{
  "n_experts": 64,
  "experts_per_token": 4,
  "d_expert": 64,
  "d_shared_expert": 0,
  "moe_layers": [0, 1, 2, 3, 4, 5, 6, 7, 8, 9, 10, 11, 12, 13],
  "router_logit_norm": 1.0,
  "norm": "rmsnorm",
  "norm_eps": 1e-06,
  "optimizer": "soap_variant",
  "beta2": 0.99,
  "train_tokens": 321500000
}
Below are experts of layer 3 (counted from 0) of a mixture-of-experts language model. Rows are named router (the router's row for the expert) and show model dimensions 0-255. Each number is 128 + 24 x the weight over its row's rms, rounded and kept within 0 to 255. Numbers have three digits each.
After each expert's rows: "gets" lists some tokens that make up at least twice as much of what it gets as of all text. This comes from a sample of Wikipedia text that the model never trained on. Tokens count by the router's weight.

# expert 35
router:156162138125060107119122123143111194133171102113124118131082172174107148090119111090098110140107097149130134132153123144169120118119120123137096135146134157140143158141105117133142098137099070094146085133121109125195113158164146184134127137149146117144143134137140143115149101136151170140169124125119129150112131113151099182127125122135146137141116128123156159127127152161158122105176131187078117093096150138088098130102122125138116154153152130116140150097134133139123111140128110130159141132163086136088161131137104128074155147139115135141131120137132124177158115122161126144135157158130104132103125146139101148123186083093123141122160136119131075134171176101127141110128111114071150087097115117154170139114116114136153114150136164123144133134117118156138125119169120
gets: " the", " of", " is", " by", " in", " part"

# expert 18
router:155111163152101130156116124136137133121092123202073106138129099136107155145124164116135095189099144158156170141156136076115150090141124142117114125098166131143114081122088125140121155140134108151146158169095121139116127106131161162116136094138157156101111132132172120087133106102114098131156117166119089145146184125167121168149094145087136098156188096132144095115149135169096162118127140126102112127171155124115130131162111089134155136155130148107093140052127137182130096120148156127094115138126099130127115126132132148107143103154140104155122163110136135118109121119068147101104157143136121123139159134154142170166115133103164172153138132109146115112135099116127157147136078113133133138132123145130107153125154103125128133145126137125103111132113092147111151120127145
gets: "1", "2", "3", " 3", "6", "4"

# expert 0
router:151123136126136142114119143119122111105148095126129150126112150146105132147139131118133159131155123153133129122110146178130106172112145098095108118198141124111129140101125122104124147144149133111138148159165152127107138136162138143183120126126102145113138149149113115168115130129132135111112145122132122103151153117095133118136122086128175109124112136088141146153140159131110143185170104146169123133158158131137146165150156147091144131123119122141138113089077143141083060114127150113112085125095132185150125135138146079176153158135184109148133108145154103110145132107135209125128149161117155106097156102156140133125134135092117144091141119095109147150149113147186114167097114117087125093183131155133089112124134144155146141104162097121075165087107157116123137132094130
gets: "-", ":", "|", " by", " -", " The"

# expert 40
router:099132129068153139154125127151117141083153107143138122125122113135150117088147145144116150078117102099115130106159100173138091073108125159128132132116150101095113148160102130118108174156142116136125096146100125106112125116137132139109153140129118110120118134135088106106105083145091139133112138126114081153092129109106131130169118097144167151160116106128138118136149115136142134138147185108075099117145146131181086144104109116138112135109161169122103114135122115133133152151139179115112147109144120132155180165133170075129099076197095110136088108107125136163152103137106153130122120096130162064129117107112162147098110131159153155151119146122103142105126124133103129092142117139137136138174129140141174103100149140163095101164096142093100133116117122125088147169123140
gets: "el", "\n", "om", " which", " that", " S"

# expert 63
router:152140079091138159073169127139091152137126147123105119120153094117138130129109130131114107165133158126149078146161100154149140100141132107122100117179140102115130127142166138136111121126130136184129103156109112137150095170100126147129100113095155141145103132137118128160120101132123149104091126091119145119121111138102158130119124127095127127147071166112075091101147099161153144085133085088128126111133163127112178143157118106100163105114101087116106120148146136122115122114128178120122159126125149158150116125120119112085106139133153160149144123097099080115132176127141149125138081118136111102106119116107137150143173173095153123128176115147115092095150154149106115105110120141099089141125116064108111133117102111155164143103128143102115141152179098146152122078100107
gets: "S", "N", "C", "B", "R", "W"

# expert 57
router:088142148093110115125120131169159135135133154130157111129116114100120109142120102138116124134115129123108076095133156132098168108124071142151096140147118160086071106130126135107145177156143134152161147121122099132091130142099114139123083147129125125098164111140136082138112121107147154165137093148121130142146106142137169094135149150136111157143119146176156091125127174136118108128156150102147185096101147129128140149100146122147153181087126108100156146127123153123171151109079149160096104125132101116134123142121126160144142051117157139138156117148127154143142151115102113135139113136127126151133126170067124085151141101169154151116106107146093092153105113146126100137196077106115143143107170111125116127138090131131147154124123160147127081101155151118131125146128095
gets: " |", "|", ";", " his", " August", " October"

# expert 61
router:117156134089133119125142125144156109127164119116094110083133163147133171111157125168120126118152130144144096144105130160149169142126163120131157119106145143114135125178117094116102157099156130105086152119134146124135112123130111063144138125135123119122081142099130138116158104102071124157099112136154175141118109116173154091151166109156185136171179144128090103136174138145108124078127144119145097082140152131146166128137106120165143100166058113107121144148091158100174125114143094135142108120118120127118141122103138133139087112117136128125108135133122118171159125094120134120102147063130153136102131161154136136172139137125150115085102153137132111115071143134145099120087105118131151109171156105089109109100152135121153124156111107156119149132130110141137167126105146
gets: "g", "est", "al", "ed", "d", "v"

# expert 16
router:135113168164135108154118152095175159117090092150122120133136116155161120155109141131153143152130162173188145135168145137067157164142154094102105121106110120138144114099136151097136088120079126140114116092089114108144131089102146128103145112142145118140113138137117141106099082120131175104152132159163138144122146132154099147115102160160131111161163099132147161116132093165069120155144090110160091138130129127134086155146127117100129100157168130138109137103144120118151113128098146128096112137125116127143104123099174134113129132163123109123111134131149132123149105127152131101124132133120098076154095126151172116144161158136105123141166140099154154103148103105155119108197140111154080135143118158112115115081173105164145136142117076154089159145154136135125147127138141
gets: ".", "2", "–", "6", "3", "4"

# expert 13
router:117107151132108122102098143130147159104127163136106107137159111095136096170093152200108145112115114161154107143117100127116098100159099143141105129165133141189089121095081101135129114109129109163122111127144112129097157099119147118131152170161132138135093108123175138117122105142135103121145127124142131115132150166173101106166134103139163108083151111149115174123093133127131128140110132125103144106131121129158119103106099174133120168134094109180134137171110133162098073145130120127150091143134125139121105124178152104153120125109101127132182120171140127148183121108122078145134140079158138088160144109095052117115142116143125107081103156115123151153099094116141144116120102118117144115114135146111153091152092137134145105141116136108119130078114135127111131112093109
gets: "|", "at", "ad", "as", "an", "ac"

# expert 50
router:145124107095098155147141177123134116135188105164109156123179103138155164127132136129118156166133143088089096106095112108115101098123109139094132144116159112127125153149145160156120146112101112127097147097115153123167143111142124118099147117139135150106128123098141134131136098118145102154140090104139132102126133123074124133161135145141090167086093112141178093175084139108098124110156164102118131163159186130160150168122147084105090121121163136153121156126111109150127114124161149149128151124095117118131074149113126112135172106125139104131122164080144146126116152093135148139132129146140136156147130112142123088104123127170077103120101163110120149110177174140141113152086112146135139124116147099199103121118126124140113133122123091147113116145160133126141078116169155
gets: "ly", "le", "re", "il", "ter", "t"

# expert 9
router:159140116117153149114130111113120116090142115117085091133115109145090112138091112147161145135165118138142121121128125088133109182117131132079148115099122095099156081107094103142122078109151133092103112124187140160126130146122144107103091141148108142163124129140151108109103117113099162103093119159156141113131119151145115132159145128114177141164167160109093083097136142149162127101104146154143158152082121126100142126166144145125164209134147146132127119112115142151126129138119146114151130129157125133133147159085125174106142108088088109110111094159112118110142117149099140122102152108164148153113131116151145084178107193117163144096119114181123104140134128119141090093130108102142100133164129138106121138115096144119126126145096070160106099109138113157104124127109145
gets: " b", " l", " ", " his", " g", " d"

# expert 11
router:150189111115113107167112100140133123111105136134141126141128049120148138188113150102138132140136119127127163132119156118154136149130175139121122131124166087131129150133144137120074143142132164106143141115111087120129110095171133088132105109136119134148115173143190112115126147132150139137122113113079137126123111134085126135138159130118154097132120133139141127143124087110122110130112098124133115128134077132107150122119126116202095127104054134101136120134119113171082121150138131112174201154128152106132118167155149164129117143156100142105146149093141117098144188117121139124129163149155130146164136171100141143154137145142148153176114147162162086101090135110160133115138104140112138147100132126148107162128131151090127098140115091104084131170112133115102143150156137
gets: "==", ")", "===", " –", " -", " ="

# expert 26
router:123151144122140159113121107114128130117100141066123127131138124129113158098119164136136098162153106152152086145140144158102126132127094138112089113148139087124106135093165136139130131121114149106112034123133102147145124105078144132103142126131113110173129126075077140209080124112127159152112143121067111117124100156145111165172125158148150134145116112127099122116115112144124100107112087111138146105166179126136113133132113077127141121161125109124124130098134123109137162135102159165139147171119169160116148120123156157169123123158113116115134128163144110145115133140189092142136070150175095103139129072161104122125144154111156150106121071154122124118124104129142146126117155146134104143133139142118116116112118150108157130128139151139124145175122122142100139108112085
gets: "S", "C", "A", "N", "R", "M"

# expert 20
router:139158143136113113102129152088125101139187067143144137122136157157148143146159141119111099089131121097114166141104127114094129122134141106145126117145154160132105152162179153105111171097132092120139110089098089113151161125145151184118106143141150165093135110105089139137128112145110135147125135132143127092125102138160104117136107119122139119127127102106146052113139168165107156120121134119138169110116074125080111127137098130134111107102114089156131133144117121113129073154107087140132099097094137113131136121091120145128143127085170108132165142122144165166129133120078075141173129136113101144153091117142126119072082132157157098115117115114076144151108136146141154137169115126126153093161118103114158121093106165118098107113129121115136130153130142139110144129163095
gets: "al", "ic", "ol", "im", "it", "c"

# expert 49
router:163124107121119097099145120118138088149124120124175125160137121120072121104124115073094146172088097140104122142162126134126152140126122130178138108114153148135128124131133116055138100146139117104122124114110157138133124109096134081136178131111137121142070129129092140116169136136108126137173145109176112165101114119157148140127131124092106118115107151138118129136130123137131108155113106137149179141154152134169109117130150112139107123103123152129126100130132114105181046125116123151091083125128121153107178104132183171197103098153157133106098139147139143110122132098134187145119131113118101102104123135088113109155171137144135104102101139136111154101130101128145160122109125121133130135146149185100145150162133140129078106133151120166161131157137087137121143124164105
gets: " to", "ed", " by", " with", " a", "ated"

# expert 4
router:096150151130140143158123175120106103124108153152143110089120099141135100081115133112154146099095153157106110127139123106114156132117092149137143137141110130128075161112150108194152162150132157140139169074086158104120110097093126108147144141099099116148120136185090084159100122100094130130113094105153134141133162107136145105106118156148148140109109123107147133117135136146127146124063109139138116091117082134144120130146132120091139127142179115165113128142128150089103163140120153118160153136108128138156147128131102144106105090142144092131104190157131128151142102165129108162107136097127113158140154103169136121090174119143106171130122158154137153118110121153140168118140148096143148086106185134162100078127119114139127140129130145122087148141110153148112133131087162
gets: ",", " and", " the", " that", " which", " or"

# expert 60
router:193080131115136139116109112099113119147128105125148169093118117097161168139145142147112089123140118147150136115113136099146144120145125145130142111181086142141125129187095127101156109136165164155118131179120108140161131097129147094110102128167147150149134150081141115115177114172103122137110113122148099106116126166140169129080110082147140118142177099147111094116088076135111165091106154077157154110120138124123122124125139122139153137132143127110133155133088113099115135118178113086118141097144107111138122099100116159125125106118126141101128132154104127098090159099160092126114133134165137150106174125129132136153140113092142105122127144140097114143149105128120137156120128126157131187121137117127139118119125139175127177103111173139208120134115154173106118116153149
gets: "\n", " as", ")", ".", ";", "),"

# expert 58
router:137099152142132161079149163137111105145131140149110109137159137141141107150132150158105063163163143158136169117134126150127136153163124136118158151105112134089127158124126144155144089132153114130126172139135144158096099129169080132124122129133134148130111094118087143089100137142124100131113163180170110098143175126137117145120145153094109114100090133106091111073146130107159107109151090112087138148164150141110125124158135086121111093146096099127111082116140053120122137159136075118148100149129124110149115131140121079130143136129127088139127094096086093113111104123128141148146141140129117137102142132129148169106145110156114120099120107134124131146176102147128139109108129202117112188146087146105123132123138142094173154117132127143154100167132135167121114113144132
gets: " |", "-", ",", "|", ";", "),"

# expert 22
router:124116138149167166118141165107126073116125073115100171119092132129122132143202118161141150116168128118145098190127113131165125139123119155098131134104167075115092110120132084122099105135134105110106119154138108123090144106103143144127152170144147159148108138123179134061166155117138133115109129167183141147146123130152143165082102130140124130180121091154165131129115128096141114115163110140130132174110098136140138115122149149129114095135129150111134151115115142133126157104134089108115143143159157104094128125088098149123140130142102155089148128155083125157108128143161120136129151136134103101129112139141122166082067129148104106129097125101118143128134105159141107109119143135152093097135131121107110096142161128138075109134159165114118119119133111126096076128124084
gets: ".", ";", "\n", " |", " The", ")."

# expert 12
router:121129124144193127142149108120116078123100113126130116139145130130121114143107123144151098122107137133142151115095156131118128167103085145125095110124114077120145127122124113093133112108111154118145128091126092122100149096087144130095103154130121119123137098132103098120102188140092108109123147139114090134124114115187126122114122126162127103124110131094134165094105136110096134136163110169127157109172088125144119134166135182100144143153122151108121164121137132161165134136128151140122134150099153108138156126163080115153136148130138161130125160147135128111093128084166079119125146122131147111116111164128139119180081105083110093124141130114087113122133088115144122096098164186098152101141080170121142174095095137138103150140171148124110092059142132141155090132093124
gets: " c", " p", " t", " d", " b", " f"

# expert 45
router:114116116128161146124114091127122154116154101106110112103150101127184121095109128113142137108141127097159133160101121153109189127115132143133130144103104155139163104130093109163106148111116133146117148111124134124124145148117153107118090154116135117096118130152147111143110159126089078134136121135145116150107148177088123112092127156177113137142139134125178111123099120153152138093172148143152125141095148130119153200091119150145142093124088176138127110098118109110142128133122127129109140130093095155153127138113127128173144127110116128137159073136161107131132154116118105142134152158144150131098163149160129123125187139120108148193092102135121098147119093148179125117113145154137160108116090116162137165153151156150099162154172160197144141079132137144156167137098147
gets: " S", " s", " d", " w", " st", " St"

# expert 28
router:134116122105218122115143097077089118088131114119139170090111168116079145111141121175093128142164112137111119140135149150115110134156144117127157137204140138127122128152138160115107121141120149129108145173108142124120124108148127106139148154123105120146111170118126147142113128121116137094139095097155118156108146151144113164179135097096130149127112107149146120140133123123117136084132184120174144135148125117107117137126110132153115162129142121158131125142140142103130150108139142112153123076072142067122163118139138160178112132133111130104151141107143159144096174096161096118092116122135102162095173130138149089140091103122167155162124113123110133138114140119122159140156160114128118130113130151195129141124157149131063147134139125124166128128152137098108105107098183
gets: "\n", "-", "==", "===", "=", "|"

# expert 36
router:151134124139102137117103124144125198117154123116098142098121143153152172130138135148123134129154100132096090140181108126150171158125107118141150153154120101111159144168112105162138125108112099133135151106119156128130163061110134078108117078117145135105154120080128128154118176123154156173153142137137084091138159113152140162151121169133144121100116138080155126103117140108109157147103122060129153095062095111174108143127119143118115116103142122112142125154132122123131097108100157121143130099134132112111059130206183123126132134142120087145101104094129146141136131143150132134127157120136133140135120134153108140161083159137160108179179132133131144154135118122141094137108141133153110134154097137128106156115133140119110129103163086098087137132143149132128131116132109
gets: "er", "it", "ers", "ter", "ian", "ay"

# expert 25
router:172128109139138139115129133130114132109146105140146111128109142085147115164112123068101154138106079133114110097155152155102085140119094068149134116127199136140142133115117130130106177143145151147116079150081108101095086107099124111109157111119115108121131109113190097116151130134135118109113133135124118142184119083143140081148162133119116135118075127130143155161172129093145135125136121110144097128120101126104131101191144162147131170132118130109144119119149109086101087126151171169140085136159103162135098137117115137130114165114114139141127131136137124140125115107085121132113132131174149161120117118133133091135070083159127098108118151143147158154114174124121170154140088180169139127101116131118105102119140164154117128139144148152103109154136147163137135119152112
gets: " with", " at", " the", " on", " for", "m"

# expert 32
router:117124124109130095120113128117132086156137091134095102184137147139133070154104142137110101157139121146168112154131138164125098142119112123149134140149075137109131125128103180098101129140096145114105107128156143109094118170106118121061114092118108115135131128122177103102122156149140100095091135132113118104155143137117108112079144156119134146149106168121124098139135128139161126145090075137094109143154176117131110111132132129143118112133171165138128150152101115154156154114167117153135131169130121153073128122114127166073085140102113087110108104114114102128168138102110147111128143140121136160134107159116126118136101111138134139144097143096132150074161171109121170166142071079120127116131096162117127106141054141142127120125147138133135120164132119128147076116157155
gets: " B", " P", " D", " M", " A", " b"

# expert 46
router:096112091113141143111099107168147150087168199140133150147120112168160122141111121122135103136102129132121141102101142141097141076116100112162175125115117155126097125122158099092105138077142151105127122152095163133110142139138128100158139151136117142119096112096139145115102130125131096160106139098168161129107108082077161135124094115157141106143135129136130164112137165118158151125140126142134155129102088138106110191141106085143092108080099133127164178113096160084140132124086153135122164122132136142121085161102116158098140111116139133128142187148143135103111131110127144124097140147130160100101125116103087067123110119162159109161171116139118128150109112133109155134142132132133109130093189155109117109131134123145118098087131132161113117126130136119160138182147142
gets: ",", " In", " in", " 19", "In", " 18"

# expert 59
router:171126143148092143141185135144088136098148082115132134131158124108142164069141124138148129105149133112082137142082123126151098128120151138140110118126119143154106157128094129171157154169094110096125112088164141107163123205106102128165137187097158145132146116107118122139131125158127106103131143080122126112121119095137140109171115110122058157130115105107110098173159110148130124155098150181118150117106131127121147116082140149125138174131142129114077130174141114124139142139134145134144111101093103141166147129119102141113141175149126125112130125109143114123132105133120130132126137171101117166151101130158165114137107134151157128092124122153131098125103118138117097166099177100129125113127133100176146125120151147089100165145127119083150128084110112138147106131093086
gets: " |", " ", " 0", " 1", " 3", " 2"

# expert 7
router:083129100110134159132130123123155157127149095119114145118094136147117107141096125128130116124160160144155082081098120115160148124131121155172134099112116143177164126089155111150162128173171110134133146103145090141122121123143123133160133118097134119167120102169139088121150121131061111127127160140144171105092138140152132096153131126107119134123076111108110166127148126179134111160122144121115108164134126120118094118156142128092106113090173134111176124136116130133107115097144141163143180135122153127131133151116134133104154140090086056115152138165145117127117077128128131115128133092086100172128107135109124074115167091144156097138175105116151156072143121123147142119160132112140154158123141137116133137150141108165086111114098142098089137143084147122129139092135154
gets: " and", "\"", "ing", "'s", " or", " &"

# expert 62
router:153088122108136104157109066148131095124147206139113143121134089062122119164123131165094118108093129126130126147136127149127098102145100166083128145117132102164178142071144132138152116118131102111123134150176143133098142144127116094138135156100155131142134146114117161132158107116115139116116171081149138160181161101117133111145117135117106141138160168119125142154140146066130094151177143105099150134186135125116116113088137123122160091146117140091150124108134131115132163103116163135111151092109119159118120124134155130137155100142169089139110133118130110074161103113129088130152130124144115115149132134116140136178158169117163155132109112107121110119131142126143108141078155157118068167139107125093151105116136127125115123133105078104152158138122143095124154124145124
gets: " was", " is", "ed", " were", " also", " had"

# expert 3
router:090124133167153118094168153130136074095126082115101151112148160141132098175157152184118154117215156112123137153148121126109126126139144141162130144058129108100092125074168137135118145116133131103129126133131113129085125155091135131121143140149160135120109126126125136107139138107170114089103117108179134148160129145117114120166111123106113140171107108152152137149114132136131110128150109123133128123102131130186159122122132149132129125144109144149154148100129138160118073099088094101132106134160132106113156127095150148126118130164097152101141149155112128158127109108135172129113154178135102134133113139144130154125117128122046114144158118097172125154134097140124093143158140162162117095109140138142136105121157142135091122139147142093157091147178096128113084145100140
gets: ".", "\n", " The", "The", " He", " In"

# expert 15
router:155119123135136124131147134075088194106118130106166161129084122071116091110133129103095160150104109145146152140124127106123108184115140147167095123113173132157064104129166132128120117148127144171121117117095133132165105125078135090112137136117118097140166127126131144141115138147150126133127148140105103102173125105180126130181117114149126146077126118106140147123160127126137118137167100136127122107097148127123101098130118117128132131187129115097113124177124138192120117147125083129092127151161143134132124119157091121130115183102161182103126143114150115111122111130103140142107118127139146144128131112130099145099099058136102123136177120110124121131095141128135150108139117125097140161141148099114101171127108122139109088131184093161130112146127171106090142147090143
gets: " the", " in", " for", " a", " on", " with"

# expert 48
router:105134176090126119091122146141120113152160155107124162150136192124098152140085135161150165119124129140101178141109139171123089148101143119118124134117133153120184137132097165148176103155168100101134164152092146105135148121115145103146108123131142125132138146123184108102124116100135134107110139106145137120101097101136097157133131179155148139140132130162142139123174106136115096137101123115148112118170094146112201119129122133065126106144146132077100127130096136129118130113163090156147080180130172174156100134146136126129120130138138153124087145124109099128118139156152102156105096124152114106118137128132168102105137133085180101117111103130130140153130097113116163124098150108113133111132087101130135108143104119113143120145072090124115083138158097156107115128136140
gets: "-", "–", " \"", " I", "/", " re"

# expert 51
router:081118127164109134107124141116091138128090177085144108107112115126132147121117101087114150100123110140141164137146130120187115121157121118147108138120118117144155104096191179121128105113113157108106124135128091136160108148161128183137178098136144120116158114122119100141121102116118074163133130120182146161153153134133134137147113163111116152126121129130145106099100091130144160105107156146101069095097123132164088160116126132090131127119130154107125138102121153093087126137112128168135165117113113126125131118145162111104106147118116106078155153119091173084090100102138133136154092096128153094155148118111149182161100126144159107088152157091144126156102137125127126124136107149118123134150109179142097106096113124145152172114080102139148122104112134135118100141089121
gets: "b", "l", "s", "k", "z", "t"

# expert 56
router:107134104143146136184121120204163149125159136148138114112103142113146127157135112116180130153164138118158161146089150160134095131159108096107115142113071123149201120143166130169117075138110124108134072127083140109101072106119133111142102119151123118155125098151089133112133089108133137124094131140107084088128136140135119111111125116105108160133063110103141114110138130137159106125126136138108151168162189126122122116099145141123101110156131194133141136135137118149096145154139094125120147075103157080102126137155154117120107166137087133146121124131113152118146151151144120125178131088103151118118126149112109121129101120105156105135123106117110111122133100162133129147099085104148169138135116130086122128138112161119122105110097090165125155130131155126133160133150112
gets: ")", " is", "\"", "),", "%", " also"

# expert 6
router:151146149108114120125107109119146147109119135097105134127129188147151124153105123133109179182156138163126171138124157108115109113148128120082136136114121143133143115103105114140133174106163117093134154127128138129114164167121090089128095129092141161163147117109126109143162185131135143073058127156088180160116088115151131133138119119163135103148152146141085064108105101180132114094145129106122102168085140129136138083114128134106154133089170143144101138138126129144096180085149095123109180123098135136139140134068160090122159164112116122118138107101143130124095111122109103131130126129139134143149128124100124124156157126121111138154144109140161135138133142129118099162160169135133138139149131141108106139159146129133167139104099131136065117131128135138132160136179150
gets: "'s", " his", " its", " her", " their", "'"

# expert 30
router:134123127152125116130131158162151132143144103151103153129120166141144111072178091093123099090067082147112132151171130163145114152090091148132128159135111112139105142138138158128112121150121101100137149128141128107119085157077126117101105147130146126179111158121110142152123148130126118129156138123128103085119080119137127137090136131098149136175115078139140131112113171167165125128115060111115090155152157136126077091155118102107094114142154150116127169123129154157090112098181116102146126139095127153140124104163134173114107156112146148131149165102145122157137138136136122138139153112153139118121095127149105111191124177105095187117155128084130091140132113103137118155094119112125143120098142132110140102143153120131127116168115137129101124129108180109097121149139145
gets: " B", " S", " L", " C", " M", " D"

# expert 39
router:126188142182101133092118125135141115140095151165118141152138157159163116124153143069124110112103127103064125122110112145087122084093132132157092135133126152111116142152120170100100143163116098115135118172107121093128117112154125097141098120131115096115118130186138124171151124122099069121125134111137145131142113168123139154089090151098114129101128093147143116168151143163141121151123109150121090105140141129113152111127160105145138161106111100117108149152111171161125142123122135101128136145121146142101138143136136117126130083154132167142123143093121153164135172120082170129136124079132146127139114138163155080130095126155116140092144157123078131185120132112101144150120115101098140141115113138125128116162167128071134123127152113093132167130131128142207108137148101
gets: " R", " M", " E", " T", " N", " S"

# expert 24
router:079171116153122159118127156160136112129122197144080094083121161142123125122120125127106141090074141107152119109156142111090105112127102125086122120100140114109086128137093124130153114150124137088096157115114154133137128115130106160149126123131119092116091138140157139145113104140131138106135112103116059103130115140122129104076101134120116113094164109126124110119128102120141143146111098156108143172147140129148113174090115111132108118138105107162156107177152164065125146144138142127126112131077146147134050124126125119167095113157147142169134122146149122119121138140166142134088120171129121094135155124095121138141158131119107138139110157131076166159127130073136107089134158097139140138113128170100095117105124147145088161128124121129175137116156091151090094130125103
gets: ",", " to", " f", " be", "),", " F"

# expert 23
router:112148101120142132132140118092107151151107146113161132092128118133127162099088098150114135135134153136097130138154110155165131128078107118097165116098133132115160169126114175170169136175151110130113145160081158096104118162122163089134104152175131140129144120113128135092107161130127109092142157130105099154109136111065075098130148124116175128106189167169142168120126112069140095131149147114156115161156121127103151095158121121138112103127139146121132152105113142097140111145115101167143153118125149140128151148117096112154074141125108129110131100111142117145099142142120142144159151126153119163130081160127105114089062129092090127136086130098155125115123112107121144131105165143118148106093150101132120116136091090117121092124095110113133161126080116108139133110124110
gets: " (", "-", "–", " \"", "h", " was"

# expert 52
router:125109136134119119115139140153111139138172219125115132147108089098096129141108119110137149125093174135114168101105132102124135140166182113092125148132117140109090116107162126096162123135124152199119153132146110135102104148105136117129163099143107155157130113126139122092124095151188155116167105127100119130143142155107144136121115089125146113124171130147153141153081116134156138172086125138104085127158122127133170126118150134105106144112160106134139116147152124152123176146154124156124109096148131091135191133106101154146154139101102120137115131150124156135159155173132102135157088182102120114108104148151134165122117139118159133151129140110145191158162101189096114075115150135151136135154108127111125133083132120129131128120153139143129147154129117115168111103100121
gets: "a", "i", "o", "u", "ia", "ir"

# expert 17
router:098098133153118141144123109147121101148115162103174127136086090107104131103108127137130157067083144108088110147072140108151163150170154132133157118122116152099109149113148131149183123107112165142146183104194145149108129139157128093112161141129129130131133148098120161138127114138135167130111120138129164151165143142112106113155109109116104123125175092092122150106121085133105135179134076087122141111128151138121120138146099189127108130123150156138107103144155093139132102157159120166133140083193137084173145134127131114169152150097095098146094119137130133119152101154113139130122074136138092147119146120131091111133123129125142103100104154120142147132130103161105114088186124121150104140128136114130102122095117124122141115117133122135136120113120094101133138173179125
gets: "i", "a", "an", "o", "u", "ia"

# expert 41
router:123103147103122144169113148152139117196110141106154109112099126141118136131119136148131131100121104133111104089084139135135152141139111201145136120119137150100099136119114121085091125169114085133135162114154106120144119125141104136085096143108125127103142101158158121128132158074131132109148095123130130119171078145145134142177168147178126141085114142163102084127132170093125099123113167104143123115086088131136169126116139151154130177109114099157148145138160117130158140095159165112143099119143125079132133131104161122151153133129139118125129074143123134130132119153115080134162172121156116139126118150122096130135138109171151139102111141139105131138136173120115129085124109136094156071091116101135113158136086150101131143138116111145164140115186140080145109154130169
gets: " |", "|", ";", " be", "|---|---|---|---|---|", " Name"

# expert 21
router:116103116148117136132142135112166118135118131133114116150161129132179147135122119149130117139161113176139103077138126092140107110088172115141137097111118110139113114111145133138144126110135136117126100145157145122077116135147144103128100099096158104122159104103106125135111102118129147094105142088076105080107135122147101176127171127121178088135129095142159191126049138126127113105133105153085152145109092132101139096096138141137130102178107135096127115138091112099126103106156140158082129092129130136127103145159115137103144122148126133133130118142112111132093128112144118125121107086124127136128101091103160160109124169130163122127119111108079116161155125211108117144103093124108147112149125134161099146110140111171154141131107191126162132105115078185144123138128157
gets: " ", " c", " were", " or", " are", " n"

# expert 37
router:158108100111124126170151158142166082119131110098155182133118091158142163109154124175140098113086086153129138088137135140140133158153122182157102114139085099130139101134112164140126170141112109128132103128134113128122103123130156147137151111139111116125168127150141128150126114127118104112168118132127122121113144120118106117092140112065087140102098150167115125136180119127117099122149128143107082130166146124141146082103123147127141119125111140135160142097141105149147161140120107129152102084108074118159126102112117103126139132139161076095103141135166127113086114159142156118111112105132115163101116070138174165123122108117095125112106118142183159171105110106058125117114121097133105138103136128110089155158101133147142130187109109130183112147134109125121103133096119
gets: "s", "ing", "es", "ers", "m", "ts"

# expert 1
router:130145099112130142140159110099159112112136152132150103135129149113126159146117120118150177084140138122090147132155109138091085154111144121139153135144160116099129115129132141080123124098141114150147104146146114123114115110153129127104112199106152087108118128122063121080096165144095143121131143130096171091159146108120165120148133119073138122122145147110132137139145133097142098096141104153172065126100138129126154146164138175135109068133118148189139145116126085070089092128135155114098135116099122174141127133125133122131119101114103170124090175087145140142144134161111107138153098148137154117098165136145129136144168130112131120146184153105143128105109124113132104101129140089181175132102111160114112160125130105144134166136156126135152144124095130161144112127156137
gets: " a", " ", ":", " an", " A", " 1"

# expert 47
router:122122159144103146114130142144127113146118104097096130154131126150116094094172132090120126115115158149145170121120141139120145093142131107180124115109095115133124108102110106147120113123094138120094168124157110145123156115133129091116104097144145071094133126123122104139136142132143174195146131089142085157144148170118120082154160125114095148122102153081119171101151089107133134117149211109125139157128110127122152160163114115128169154146080110108145126141153127094133121120132116167094098142129109127101165130091137095104127141175130126101093122093125171125055089148168109130120109123104147086155120104121106103137162123116118136162121131103151115091083152151117127155125120138091135124101118121187128122104122142118163154124097151138143115103110155089124128148148123
gets: "en", "on", " St", "ard", "z", "el"

# expert 34
router:107131120136151129154131128068091167159077143106136162113164133123118092125164116125115107096134137134163124088154099124181139113094142137129145127073153140119113138116155145140138102125131129167109128108135137130124119166107146116122104136175119144133146119115130166139124147106169077105155154126076129111119115121127066072170119123090135137106199166132125184124163127094121143155174159122140081124146144141130089111151127071122128127122111150109116105140100162134153141147103096118148159106101149112117140149111103095143093116137129155113133093078169131124142139141119177136140151115160115111139104130117093124127094136103106099129114115104134163115099103143131111109143161124099134092110164137124108126104117119144161107138148089107130151168155161148157090100160124
gets: " in", " (", ",", ".", " In", "In"